python train.py --activation="swiglu" --head_dim=128 --norm_place="pre" --optimizer="adamw"
Below are experts of layer 11 (counted from 0) of a mixture-of-experts language model. Rows are named router (the router's row for the expert), down (a neuron's output weights, with its number) and show model dimensions 0-255. Each number is 500 + 50 x the weight over its row's rms, rounded and kept within 0 to 999. Numbers have three digits each.
After each expert's rows: "comes before" lists some tokens at least twice as common just after its tokens as in all text; "raises" lists some tokens whose logits its average output raises strongly, later layers aside. This comes from a sample of Wikipedia text that the model never trained on. Tokens count by the router's weight.

# expert 8
router:469551582498489505526471480474499510444513503505496470514475442445519516436501494557470573453521380496517396481490532455431524543510522473499512459488539464550540471481458544578517574451492558583466565450528498412501461311456490527466544523518541487519495447512426498525520518483448484462471554529403596491577512527480469437446563422421452490458502425403468478501516569590482507496410474483479509573424479456469539453502448594521495507473467415520512546553536482470580441511543611582397555532441594481502592563534489495523547514543529551411492477556536500543529506477455446531543525441460537477540410467523433502505536546428470442558556474422525520498451455548452500501474610554438506543591587496461493493545548535453416464519719451478497494513474399502411587468454491
down0:606575471524511528526479511473505459542542491506486577448572540491545521536572397490514544408558546472530370480400478486491558517456496517436535482566444500479584512484549446564526552474587441603415563557386474460490439555498412461521480498468433525478500520458552440499514548505432547477476442556423517570531523543573526481594479527467531534552524495489395534586454521421531554438494540538527536486443469452478597523473496426530487484509515503544624535548477552485610581531535548508555434427480475482414440478471435539484488520527516626489467521541486517537509470450532533467452520465583465463485461352507387479544528499542442450592518469495532468551522555503594445399535468559481504563412552486426478457432617532536524551541558468522546611507474464520508474466481505
comes before: "0", "8", "9", "7", "6", "5"
raises: ".", "′", "9", "8", "3", "5"

# expert 9
router:404563520462527443544491467416518488436564475491533476545509424517423446451492483492453591489483405542507418435452559548472552484493508464480417477587506401563568454492533535627582500479484542515454498475551494450470473393446446435470551410514539493516470473526480568522606503490468487422426551422445497480575510557453479465414578467471459507377546456386453463509397514522530548490385462426443534478450496434408548495549435590518500564461463414457509509578461478500499455523530573487401513505423561442438598506534505548448526553545512496473465451542536558511488524509480447515539568466459529453534475475520432489451558576445490424541561465468467540494416461517471443529483548512394499533567536584465453484521532589438474503504607465433483490457479495594487555485437479
down0:463499482548484372610561469458455484550460495466592525530499569559465449483548553440496471489550501531485432438510538522482554534498528508584481537464453472432496450459571445569514496510437475533566495469444472492439411580423499535528462500563513562458431451489523612534442508502462471493490535433589543453521498511477406551388510505522486529465515444484542614488488493569665543516525527530420549475441510543549462546543395458512492578358486539453493615561490456324564483454519529493539516440542476449453512499533501469523535530527574529456491526532493536523507447520516436433447550529570455553482544590515499456473550579454528443463545474507490508578539503537552486406512443510479478432514462465523515494451584558542405409489506434450552534451575487624436549518562545
comes before: " ", " of", ",", " /", ")", " later"
raises: " ", " of", ",", " to", " [", " |"

# expert 3
router:447532599486448465493499472491499438427515439547519475531450468485466471446477463593472547431573448532514429468535539451423527525515554469510499490534568469534538431481424526603501538428421515477447546463557439478450473341504496404475544445537495525534474438403489573544590487487534472423444530416480515486536573548500458492427588474461497511410536423376457439525439528524451569532461388454427555516471474417433476434515433579545533486507439411441527499523436493527532495497539562570466536506435531466432572553507465520544564554608555527473446427545564493603510541447466461555560511494462523462532478449546461412458555531480551453512509458522484530470445502518448454574489538602404475535589549579476471502561592523476429486520578418494528494559462460519442538492463463
down0:519514469492542482490581453478573518531440504489474554468574551520548535501499519464351412564496464455490524452429504469494477533544483563479507556484457507501468550573544429513449547414481591543425539545502569488481515447478485529500453439567471461474557528399500450433436599604527474513527537435459450477618448555506466505546443508490579484515494541485513523510556523523507491551483512529507516437467464438544519550486505426568553540631481477447454492572562487521424390459481539538616504478581538477574471492405531546507461556581533558558522491452424511483533431524478535495618505485434550537378589535589537451577435442517538519519502412478544497488516606452433485442489468477559507454469530560451517507564530373421570509450433539510543462564374525433469435541538553
comes before: " to", "ly", " by", " in", " of", " as"
raises: ",", " and", " ", " in", " (", "."

# expert 35
router:438553593421469472540497531434495490488540471549499517551464476464424438486489446581451541451503509512512459373485498478481509528440534518566458509527576468538542483454396518529534514463423543554444536460572455544479466345429500477502550515538511508533482457419485520539597510440391451448456540492458526486516568516394465488524585444458492551417518488529437472520453521545462527513453444501405567506469463477473522392562437568532516550512436444544539513551511471480520446628515558503279542482452549509478566548495461496505539563521579509441461508496546532539542526447461477528545551442441609478545477481513506456410572552439518492507550469463467533470447526499469444587476516515461516565514570595467495499528552558419493448554659480478489450503459402534455560434469472
down0:442549449505483544501596520513564545553563553540554558423524583499519536557514550548464488501375469455568544485528405532436443508452506540548512465421555478434524498456428563445440445563502464493437518492433447561498513385536601510482500568492644414460464392527418482528469461482511466498445490465471493559467457472491540533574500497488438449405481460566455425509519503539522500547495484501521535476424492625498490538396444488535497533511484523685414425477473566506452512489509535479606501494520481537529508525473468521535567481570582457446569568437476519528542436455534525436442509506513580487496481554505501420424460492463438401548510546479562452510474447560599562574522440511487499424573530548448538456406543492529468410409500518565506473485411475457465500549492468
comes before: "1", "2", "3", "0", "4", "5"
raises: "2", "1", "3", "4", "6", "5"

# expert 13
router:422569529535502467566467482460551465492536488562531489499432495489469424483516474561488578467517398527495397449494522423448542530362507499500441509535544485571521520472505536513541583433442590503464550472524417549489450307466447453420549464529596462483465470422469542561544591476436485449486564432422526480555514492426435447426552472425443538405534485506433442483441515544445507526497415477438537547474495474403535472529472507538546505467490477529492597531427446505517483531554536511389550500506586459445535513516494572481531473549537495473446438548575502512542555489435438492512554455493484502573410453509476469380537508491512433542537470458538526489443485561501474541423553580410566525572543563473439530555497530506404436555634437507502461519463464562474581472459466
down0:560491527444484545519578513444499527573477468492460435584535523535566491502449461587467510544415397531513510555455553495426534538476495511473544565466479491592475503497510463565570455461551527468510516508483472484564483588578535489533583622576527524533487482445434530437487475571509506493624531501470429579471508547470481536532510554535510437496441528502611484565522572461482493540576366477533448499537561479503449479504545560524553489502466548648404539486556504524430505517490462473505601557507521442517563432395587516445504424548430425505535534492492531422505472457535497553502490497429497546562450436537573497420643475536427448521549490538527502503542484518547546504458427527438513445509509483609485485519526465461444451488638453551493482417502651465412436515420513
comes before: "1", "2", "9", " a", " well", "towards"
raises: "1", "2", "s", "t", "st", "e"

# expert 29
router:511549552491486490569484451473505465401529513487533478578485430428438441447477487565474544456526478543484470451481587449455535606414575466585393475501540449546444497462467505540496532456435534542440636429554452424441500401443493522454522496514518500469426493450460523539543525497449468460454522470470517443507549520423481433472548405450444547454523411502467449542498561548467626505457487413457521565441468396462521437549370574548550589456471352432527556530541474485530484521558578509390557542512526500455550521518444535519550511496563494405501461462545511555551522427471483520533473432421536420514519505573440466480529448429503511544519473502461509548468503521421460547418580541480583544553491533468470513541523514486402454523477444442500427520443447601460591494457504
down1:466573442594511478515470440481450499619541490561495504602425507464388579565571450537468475458474510457485519406562450476539444508562471534538534468437411472534506487513447548560499486494414548436622513486563555533554438556520484515559480564462513533497486493479510459506571512447481435400440458467537441489448557478484426440500429452427448535561495565471468501470576438549543439411468449431516563525581534455534536589498464557510452485527507529501472525587475530581490432571625573424576561413439511426470501443431527504477427438460494526544561506521476510558588407421490544518550519441446490550448584522404482430479520463477462542550460423494464454425518544507535534535527561482523451412455550521574475496527560469363507462507485544525532416482499540531479502523548565
comes before: " ", " \"", " A", " Best", " UTC", " The"
raises: " ", " A", " C", " S", " F", " P"

# expert 6
router:419537588467457497526502457487516484425550439549554440537472475488533532485464468561475526489482467529446482443491549447427445593540622540541431471545548460543472498505514557613536508493468529517484485374498460473424421395476465430496554427552498513518487464501516487514512554388449469447473529504454538498516579491413453467432565465447448586470538438413445409517455536567440572545466423426497491554435503437389524359504441557540574532484470362527555565506481502480556491544517564532424539518432572465475551559540513551490561542547547489509441442516524551515477524428534440510547499432447543424550459426509421472482527538515507456553526497480502542468399482518477445573515609552455497506557547570479431547587511516542476492496649471453506444541484492523401502459466496
down0:505485473467545554431519458606542522492462508373492510535463596584556518527460473536439600486450536552525489469540481420432536501476558450472444481562508478497594579507523464446392544458574502480480454560492529451529604449486438551482434494499546521506487492496556448483570573507524575431550531528535529506536462448526372511507580422597542426458478542489392528538457541498551471520443488529502507490490505518590497513453459441490437551489536486433427604436534531547432471498481457491480471560501426362624491553547476588560443518484518384540503527436524430449586521450461494553570582475580547494468493586493489503523560473468486432582421478461566497552516513402490581495529509481457512417482507450437543584444573530573521569518445458461406460499478547543465496447507551
comes before: " |", ")", " by", " to", "–", " in"
raises: " |", " ", ",", " (", ".", " at"

# expert 15
router:496594527487463441510440501466479463419527463490515495508497505415433388461467500566462574471524403535497427462462537503424580553522484444490491512510534463558561449408407518548501592458503545527491505446549427503475525460447425448431534447494549437475477492517409483532513534431460472511491524462487541467503557510503469441411563438447446521467555461417490474529408478489411541535480478478424537564458459445469563488464489509481544558533484437380538555549476413446564396510501504579359546532439489472428501573559478536486578596538556581469550459523575541579475466468453487495525513494489480496444460444579425453560595531417499496557537423440436560486467439530488427513423550518455525557508586621468462566501536510499461484515559479491529418604464440547502568502452390
down0:539458503440594469530530461636445455458409419550516617464612555426593466499502503415441486481443403484406562484537485509484581430516554475517569479526502527423458483468366462455465491539508465499557522528460466381498417591504459503423382461483465514433559425495407476587473509455392450551561398520517480406514523567536485482518425485457530500496565435400501582524540555463486514488429540526545485471465498426543550565468421533578589492457428512549467550515526486556463469481568535536513536520473496465528510554519574545550455467481539428493559486573472429447510445533446592481497580559511573471508540507482503500495533568422499519504575527432505557511427478538444445527492505542559537422579501458502507484458475476438521475467515518509565568419507530537551545545490487
comes before: " of", "s", ".", ",", " in", " and"
raises: " of", "s", "-", " with", ",", " in"

# expert 31
router:466528602446504489516487524417575447452538494518546407515537461474479469517527507566492537480526476564491431459470498545431551521460510432563422467505530420534505481508397526538508532535482623521454429481570479403465499408458501483405552437506538498551459426524429547519550495491414484500483529455476529434555626504451475474474564519476437562474524482322497427525455514476434510610442464498507493487470509390453551487540438548589492517473476425441572538527434481455505424545551553561418607507507538495475519547527463572503586529579534531432474473515584596500561450455470478495480545474397547519508480432529437456416542538434499425557569530394490530486459504555436469514450518567381514540568512570457473509540592597463468476519600474480523506481451451529490465522529518
down0:548521475470454492479467421528454585527473569543432598429469576589467492549545523477458473458516408517569541490460579539500498488607443492416461494496472496424451583487568600523500446494505570544514516477510447485558544578436451471570503501433462569551565464472564534433516507500449518500440483515472448487492575595500462526573432431486522558458486411608625542426533525528450462418495547463472480507552556427523514494563554580471501470547623544415523564450448528520530556534555526536521560423447525520376470509481482454458519582504507488517586523542488528481453613506521500436587474557592489566480534483410513442491589449456551564512518511426573564465561507524461547406524509534524376481535512514505507487447505480543478534427537592457558539384526438494516514518522535
comes before: " the", "ed", " to", "ation", "ing", " a"
raises: " the", " ", " (", "up", ",", "-"

# expert 16
router:477575534452462482544456478490570460439545478526479456543501409476405497450457548548466582441518475522478418473467510439467536511468521560530402491577571471586550481497512523558525556481472564607407543456525502442456456352448560416483574503503570518549465499461410595554541550436446408466412518438475502504511526568442463506491496440435500499460510462480488472516455516563486511541438457485469565537452434387554511457547535568495548566517485429468544579605442437470570419512528544520437515548487540424498564497540458528555516501518533550423474455534504538610547448452533468589522528452457562420582428465525465493502557528449573484516517448455489515408470503596513509564474591565449546588551561531465428490570549592485458480564568445449471471523472428580514506507482435
down0:547499486508513479545567458515538423438552479500571467538421500558488491535507469496505526420490559550530539553453471465531482491482493533530542550483489542482443637499483539525472441565502431488506464521562512569477538520492629505448500560516437525508476523519561508487598509549495542420519484525576594452421613585491526485507444526474483502517461428650528612464593508530517481555462507540565518553543463553569496466557540456476506465494556575370410480410475524560516408616476568490554437444504474501489587490476458546495528510534377529518475475474520537404602502424538530579508529543594536495537526499482433450542585477496464402560566389554528504438528527524524467499534444474513533478552550526544560423500442458571432506586366498460550459521571455508500489475438584
comes before: " the", " ", " a", " his", " its", " Born"
raises: " ", " the", " a", " an", " its", " their"

# expert 45
router:497557549469507495543444451510555445451544439543511472556465469451406491431464532545467550439513384492510479422478547472418505542550552499576508488528480384536447429478467560543553564482416538567460509438559467408433467310491454436492509446559490501536463460466437569533528526449401460420466539493442505474524535525434421493442590480444484503440591458509438456527484525573462591519469438462442538518479537456480550444561422545551563507531475360489529535563405488446529485569539522567448580548434497480462549490529446517524527574529514562453469475543567519523521533483489446511535558480471540497533448488565466447335596514476518462526536463472541547476478493547481417523485585586476513508498559601496473528561519618484435465571535463490481442511494474546462579484461481
down0:526480531480539546550546506530521465449411489457602472506587524537431406493471507533459561526481444526368517516507452518542498559451465460583513433500423534471385482520528572476526440483499506542453492429482530473483476512490534579438508456470488559392454427489436540596495494563557472475475409489496570569572575447458516525528521472391510399466535528577499494471538493491478569546541500535536461528536518493570517418480445542511532519479516477574377557395524521505503414418437526452599441460507534598463461443494472569552584515549447586491503527436432454643460448507516483568530518455581537460582458513505567512488512522452590390456492431433500489485487467619460456495613529592507575569490529519459485439513472509487480537485437529436544477531415537575546546508531468
comes before: "|", "-", "\n", "The", "In", "=="
raises: "\n", "S", "-", "K", "B", "In"

# expert 39
router:478498546454459468596478431412525527453565478560480439530406486473437482433493499506420537458510455542552396422520528486526551508434595463476497514508511483570611460469429610592494535461421554550508524501528473434475492365431465473497493532558457508588416397418494486572507497486405449502427547473458536446504584533509495401486557467456442542509537480488439473525484492537453563521459430548515548575461469441481545480504475569533483539428479465505518500553425459447586431564487536511361496604473570455491560521536421539456528544514545584383509483507515525507524484490528509572571524443473602482484471428533513474429542491473525478564562435428559497504445481561451491554502569556504478552471585535433408522585549500469416438548508464483554458508455443524450555514414465
down1:493514507558490538415559472525478475455448513534435490470394504526508520578485465442449401511608605536450482424516476499488493480515512438429451484435487424519446529439568490529528513495445470447583478451514487508494500529460552600530421458529491443574454581501467402472565501572345567486437573507490503550469474506498452501455558439520536464583548499425404564597541492414621487469536492574447444447513481388436492499552462504582546572469462495584496520494523537484468498504501422506504606490472490475459445563566491528516460484565528514452477446536429504489450505582481388475449456489425524437402486421552589507530486578561504537564527589497485509612498493415520483512450574533487405459529496453535476429446529456453424507541538429400526492489507523497574493416504458
comes before: " the", " York", "==", "The", "S", "A"
raises: " the", " ", " C", " I", " a", " K"

# expert 7
router:415560549468484454571442414488543451466546491510521447525485452475465442468465484597426547467556472479553375491423508428506535516481526484475523464565531406523498471454449557590553495485445536550442552422465453478451417502438445498473522433543509496564532454471450480526537501443415459479474537508405533405520572486408451458444486432475457535475496468317471466568498516528473545491450423428456560555441487453449526458497455564523476535507484457457564545522405429524545438546531616562371557551494538474442520584544471539472528526541572510497475442529502568562563559450481448573543563468470542463517424497548477478506572529454478437600557408477515522470455474491497479558443595441489519556567565581485481483526603574438501514531617458483533492507527464488435506523463434
down0:416417480425414540537487411501445507480518550484479448621457551523521523598488595524487534429413506515470479543475427476530506530458601453486538465467502524480416543480434505550555432464527529485491499515455497537470492424469428494486469558461452522560617389475514554563546524485532482516416547533505399517497491448477476457563523541547471511557495488492545356544509499537601410568346550479483471509490560507465537507405565446598522465380480523532373546417433539541544554551551485557434445543486449501541526472487525551559583514486487499457430433610528511493480576477381420479475457516516557443514553479484521502536506416487540512528476452379520430452510507491463575546467459488558515548531560504437543406446554488529462461532450538475507488451470533497488445504530583
comes before: "s", " of", ",", " (", " and", ")"
raises: " and", " ", ",", " (", "s"

# expert 55
router:459536551466481446491384477466574465397542466517526457503488430516387418413483505587456553503538418528552458431430558535460537552465542473567463514540565475562467499477457530494525533504411538532459544446503439448459492437451482484459523408533585563527474448381479478570562565472384442513430504505432560462529528519455446479437595457423460568401561448475509490510488517498497535483474473487459516508458472480431529462548485519534496527497479371492557555552590484441520414587548516550488530529448553484478543524501497529547549513531572519457456474536545565543523497445458492528602555441446513492504474410540426439484519457422505426576571416451540514438449447555507450517425553569463501535529551587543442516541571486485392504534634458444516488523441477577473514544456388
down0:454447458502526528492514514564469544434533518473556408581453642533580496464469441439426483485404501476493566529494495480571546417501494488577450622479432532431456500442521516481440513472582474565472490573533493536502546492483470504422554414612476389554502452575572507525489562416481497451505519549502395525444655520491526471536514546445455508493514434630541553431518541440534498430391473551560503471503540562449525480503406468480431463451430559456393431504384525491514474495480425525511548450489454546463498424501530591475513483507502493564524480537605564457556535515516586506405473571499519590396519515516483499523514564574579610425459518496510522488499517442418444549500500495508458496453544461459498518502540567483445468502438536503448480492479501514538489431479580
comes before: "\n", " The", " He", " In", " It", "=="
raises: "\n", " In", " The", " This", " They", " Other"

# expert 25
router:459550524479478491537365442429503506439578509550527470589490478445487461432446409519439571512504444514534411402503513432505501492467556542561415494524538457558549461447525491546543516452436566500471555434513554440472479442429396463524558458514567545531474502443403613528511492451426502515447553437461538448476577565439429481460517439458395498431563471548488475517451517511458529527406468504430549547470439443456531440538447570543541525430485467493480532554433477427515501569497542541307554575419512456496573539509499539544542510516550499448461456567523535518489578526494487505485561482484553455582429478484487463392540512427552488502545480439474557492457458531445479529471573522486560572514553593505469497492560603441449427547606491478544472505380458545512485505452463
down0:512513572594599474539452466505509499455511488528522437499481543495608433579553502548450548484521461541563517502457565412513477508492514574541501470431394512477464513491531467371492551518523429482506498519411462467492486624576366448491457502462484565425516491502486438500538502560529520403523537599595530471497496525497610524477489467440500478497483577579375504527520434465350572469546560522427519529463541538523472513443556508505504451422599558492453416506529457511500545506466498562509474569612504398518505411502485556529470420415437496565490429485477484524576537472489556540506486593451466506491536507560480508466540523557485451531591557635488532576482471541440440483435423491611457474481510519497432519458494570506457469585430554512461513487555487498525479464440594
comes before: "2", "1", "s", ":", " MF", " DF"
raises: "2", "cus", "sum"

# expert 42
router:447532449531476434555456481478515452469511450504533448533459436485395432452461436564487555451520490530490440499464541482411511559527544466545417498526578458560431456457437492623579556453435559559469519440543484409495452327443503470459548472551588496508489438529483539557574575478427478434468575480454490450538538543467447458445531433456467540441535491388493487569444521536452597521438462448455568572447506466486519448505474537562564532504481339445591528525522446455537470480503520573471501548474565426421508443543445566576533560558522587413441439508509527558511578448473457525525568473483553455526486480566456438450529444436532471555538488438526522502471493565452457534435587506441497566543499535470502515521520527465428412579505446452431405557479477504487551478510504
down0:494567399415505511485491431511408546515427531556468497567467495528518522546532556466527538403551481496492548584579479486463440476487479441405525583466500574494529604432533547505454502468495476473482553433573525574480430331555514530467412555520582444565475574468578504418456417574541465559507514520486592550408542494555535479446613474513523530414481526545518535596502484482535550549518495593466470486511508474509499478561531439541515571550522562496549537514561509434539547534507456521479516483494586483555518581474500482487463596495449650522436537504367401449413558514495550506430456462596517540445497413498436486486482544479445505519467514439514406524586473454415464513449495475522444426481578432482465467490465522507522483587497515512543520485480473435512443481603495
comes before: " and", " ", " which", " but", " the", " he"
raises: " ", " and", " the", " a", " with"

# expert 34
router:487561539441473429562463432460563424431551504547513438527450487420499466452481476544474552447519464560549446450444550458461536558450547509554408476505630482556564439453407520573505541433475517537438557474518431461451440352474472455499541467493527535550453422453443556513524541412495419464427544423463557416520561549391442448418539442471423535451568449385476475552493560556534508576437480450463515529476455444468554480530504571541560509497472401417564516565485457481559396522531511528484567513477571400473557538518469546541575528512560537488482481532528573531559490468496478552524529488474520469545465479532440459448581540413479474535537482482502512386431501525429466535482537553475544532568543571423423548517563554510448590540537484507515504547486433529496526500409425
down0:431433409446508538469475488414408505436434522451568494550595488478503448472396549530423453507533455486452441583560448495492469477460470445443539497497524464498495482516470591425425453518411550515466501537501510540550578505568574518470548521471567563483516566459612528548512522542535554562485495536357478440566457470415482464485439538472554556424530553541480487597423394510509584499503503402526429497450534503462514548470475455462541520505444561399508556445535540459431449434564551485431413482544509490450472528497421522520574480502506496513521531484598481464464426519414401442468487393549536511510516499515529512526458494517417575504502503484495577587475435507568456548572596508504511469513384467526535450452425454553500448498449479501481469437548561644426502561477547
comes before: " the", " his", " a", " in", " to", " as"
raises: " ", " the", " a", " in", " two", " an"

# expert 36
router:438514551519498428561476461448536404460583454522481473520443457461462523404449537574480539510559462565511478433518532433411532539558571481523413417491518501595558451465474554598522571491454556534501516481529435493492488376505444441463512475501494511542521391454448525539578554461436420452459571420475517505461550528428463458496581476458428552455569449401434418527477517509462532553411422446489531550479454413448527482555480544572552476496434351500533530546471417457545456513542501500454527526417571445514524529479436571515541524537574537472466470538507568621590486465491455508567538461459512450512416429499493439474524491500561467537577483452571522449496546564529475536439534524432476552508570611481476534555565529519438468557621477472481472500478415517471515445451448
down0:531490462532511399509584524546502456472453557503557422513517534444483415531572472448538488494465428489476471484402484545377482437483498545520511402480486529516489467548504484470518551504457473511438485519528473436521491519530460591578615450511478514434400473371485453473513536508506558513418602559546565456492560570476472515550503433511464487500445465518572493525398482432431497553538442568526499482525530506506496613616550521491517509444472518489491449511487414540510370475469529370365480466448473526493424534567472486432481497603496527476526563388503470548500557490503436505505541422521551500396497462521559527576545502434500491420523477533495582532473457496434484502430572485478490513510488489417526589585567395427485442495444503462652520478483507619467440521521478
comes before: ",", " been", " to", ".", " a", " the"
raises: " a", " the", " ", " an", " no", " in"

# expert 38
router:409563548498462494544513443452577411451547483489503462535439420494436420517489471614472576454560439545562469409503517513453525577558563481545431471485522460547533457469424525578511552425450529529405505413478496468465431461457517442451578454538533510563513486445428514518583550459445426493493571409442554485528527552462476461432523488464453499407505485516459445533434533574482583549495417447463558492466502463465517481611484536527566487462472425442531515522604496459535458519568523491385569558463554473475553579546452524470557524553564585409475449549578561514526550486461425553546534412500498465515456443531483475511555508456520445533626430461530572414451492561474400499425577544439500512499530578443493566553509559451472502559568476447502473521420456519469567483460503
down0:542456509491464453430544502498499483516449554452625579590492555544616576572501421478463454562505420462459479480484449530482564525471522532497489421555473576537407577486488500473408509437455548542452566502564482531492432589582488560524512479566457576573540605539520507438431497473588517508440499590493508522451423554535512567563488415486522478422559556568496474590435606582539454533458545550482497455516417502526600414517446514529451547523469446483392586439489519477477642539423488492562447476524443570572501525428471485603574591468525502515547553523513490439443506555467497477407543507549510476489527458465429516495512491492473438468414546494538476526494423490427533508463558507433565514416504439514541521473507562529577518512502536518510513491484401519543472553582452
comes before: ",", "\n", ".", " |", " States", " and"
raises: ",", "\n", ";", " (", " –", "."

# expert 57
router:469585503485463459489465470508558495460483483507529481541421516413455439486473473583500548469534386558527465471528507458488541565514511434555465456549529453556545467447501552523506509457458493554452507466552453464474463305489390464453525476546550471550478417455417473524552514436433452476429553440449553460540532529421456451501553479447476509428555436411502468558527548562466535545472457510440536553454459411477565468543424545530545582518440460544512565551459437432577438510560515568453594493444535505457535527490482483601577545535535583422432462538561519565513496475480444552517535468434552457565440441615417441541590527473523453539500479459548567500463511511483511490420540534437500500495557485451422503586613552458482483560617491489518443490415416504456564498410519
down0:561481425489488502493457440479603482415468507475449581599489551591512487477560507469541501467484587409478520489460508479547474489519545443476470552528605494583515570429459537553486482536515485424493514609512548418482582519509513492424479518612530492480524499510484500466391479434514508495422454641532472523434513403499536452512504470541517496489494515520473404502519433510521544441493444457522591510446473533531456461437477571493573496346541431454498444481523435581483619473554420462485524495492489564430419516473476440561573459518464536481539427535524439482667502539518545543480468565518487528495508459497491550448510562481571422547467630495569466456485431474606429443437412506502488468424384479471553480451598539536486551466490505521426543513520537466472554521439496
comes before: "0", "9", "8", "–", "7", "5"
raises: "0", "2", "-", "5", "9", "8"

# expert 41
router:438570553467468418510436472481491516459574460544528503550481477424483466391475422588441500461556459503493501436435535506427507538526528465502496435519554404559604440435401556579533589453444530524472542493523481480489502433463484456431498398535509497503416478505452540557577523410479489482467540454507561496534551476432467478464522468423450521457566470392482446591481492562496530574423473513457520557462532475477518492501499545556556511542451393476486584543457443502531498543592558542413541528452545508424515563531456528498521517555559519500431528548587583523512550543474477535527613464441532484493416520542482472508579507443471424544582534441513627480405484569501474509491540580453493567536560571527465508568576577429440516581634421464553433482492431454439525489498468
down0:519518499443481502552511536458403429407571413460471465599521517527568452473452522471471470491516475491466564491507483618456412453529480560481522567498550456597543520511513622516565531454421470505517517465441594523376446415500547433423502439497582460506470542490567501612564504535533426450430491543562467526543506472574545420612585457566463567497526503474596528424477550591510514447495442534518473507438489565531490505503487551482496467529499521462417399620462478540533503539513497523435555487462476563494506434534462540431472430552471498459478439460561487448490486566472491536417504515625543625510417486582496505528409535569505478462466479518534475538507516444544476609474487561437541622530512407477467532591547502488487466500434530524526516460519535477561513544597482
comes before: ".", " of", ",", " and", " in", " to"
raises: ",", " (", " and", " that", ":", "."

# expert 28
router:459518554446454482571471482489508552454542472587503453512515402465480486542443426560471533425562505524603438415446536452446519556535508475535469473464560462539498417457464545605456551457442554560437515513567467456446466426491496466521542480522563461552501472498541582539480524438416459381432528442424589449563505569445525420444449471464487524443542483453500476603431525536475546527403509449462542501466442459442536449529472565610527553503478399413588493503514466459519452545529567528411514547497487469492551551489551490484565553516536493414500460554526538581533530444424500558587536427457505467509468478553439404412592485401531457570569573425493554463436435519519448579501514562482514545518545597474417528545529548467486440536590485486478402511532437511490520462472554
down0:458402561445448493496530490514441407492445552442538483479415510519562405438481514524395459528448523520486536521548469598499499538434450532437438447434510486448518526521510524464518504525537461489522511572387512538478554513589515546469519518421562521484436495584559574472536533523585549477544512545527482406542495503453461619559535522469496509568417464578540472472430482385459516464568557443570447462419431486415438488505492564501481501490425532517456483528527523452526395489433629474533474529532494517447528414497533495500447440417528427453387491529460490616527456474472514530570445540493421441438488527532545413486549443502476533469503479540451416464496566445484566512451496573465527508505513596445514535426471473494425537575494596479519678462535447528516487402497460
comes before: " ", "\n", " –", " +", " −", " ("
raises: " ", " and", " to", ",", " in", " for"

# expert 12
router:453568525530527445540474530490521482450543468505488460535469431430455510485485446571490555397570351512549409473438518510408500581511562458562512439577573439555515434396488555500493515502450542518446571399578493519462429499487504462470556427526510496520477404435440507530571526518407511431482483483439531413538533491480466441477500478432462511473552487355427517530488504528477526556415506447471523586458480478490577489541465519492541556469423310499543504556472437445469422549542548513422545499402538504507570519502514536529575574529533530486435494567529542518547571487453428519573501430469556524530492497535428502413570552447555470538519443473549608480482490535485469499413566503520581545513542536489463518578520530447480507588555455406490449475495422557457569463469455
down0:502475500530439504506492469532375484466380581515547452531530436503525540532479545489444505496528491409508561542515483518505505495430529476536468493486446533519508514586469608499488540537483443455467487476561486528484419698540543477530465444559535507513534446518478455498507512470478560554475451441520507425496500554518523550498434581452532478537529420558443399545510541433444515481440465442533473496528564555479515519534461527395474554520426410420510479449465562526536480454492544469623484533526585549525588577504488485483502478475484533500543543463502556603599533430517565396535555487479485427445559450550503590624513456512442496508582512546528488511545538486532409515497514435548559453431569591414518552474431391475465622518329568583545531522532519498485500467538525
comes before: " of", ",", ".", "s", " was", "'"
raises: ",", ".", " (", " |", " and", "s"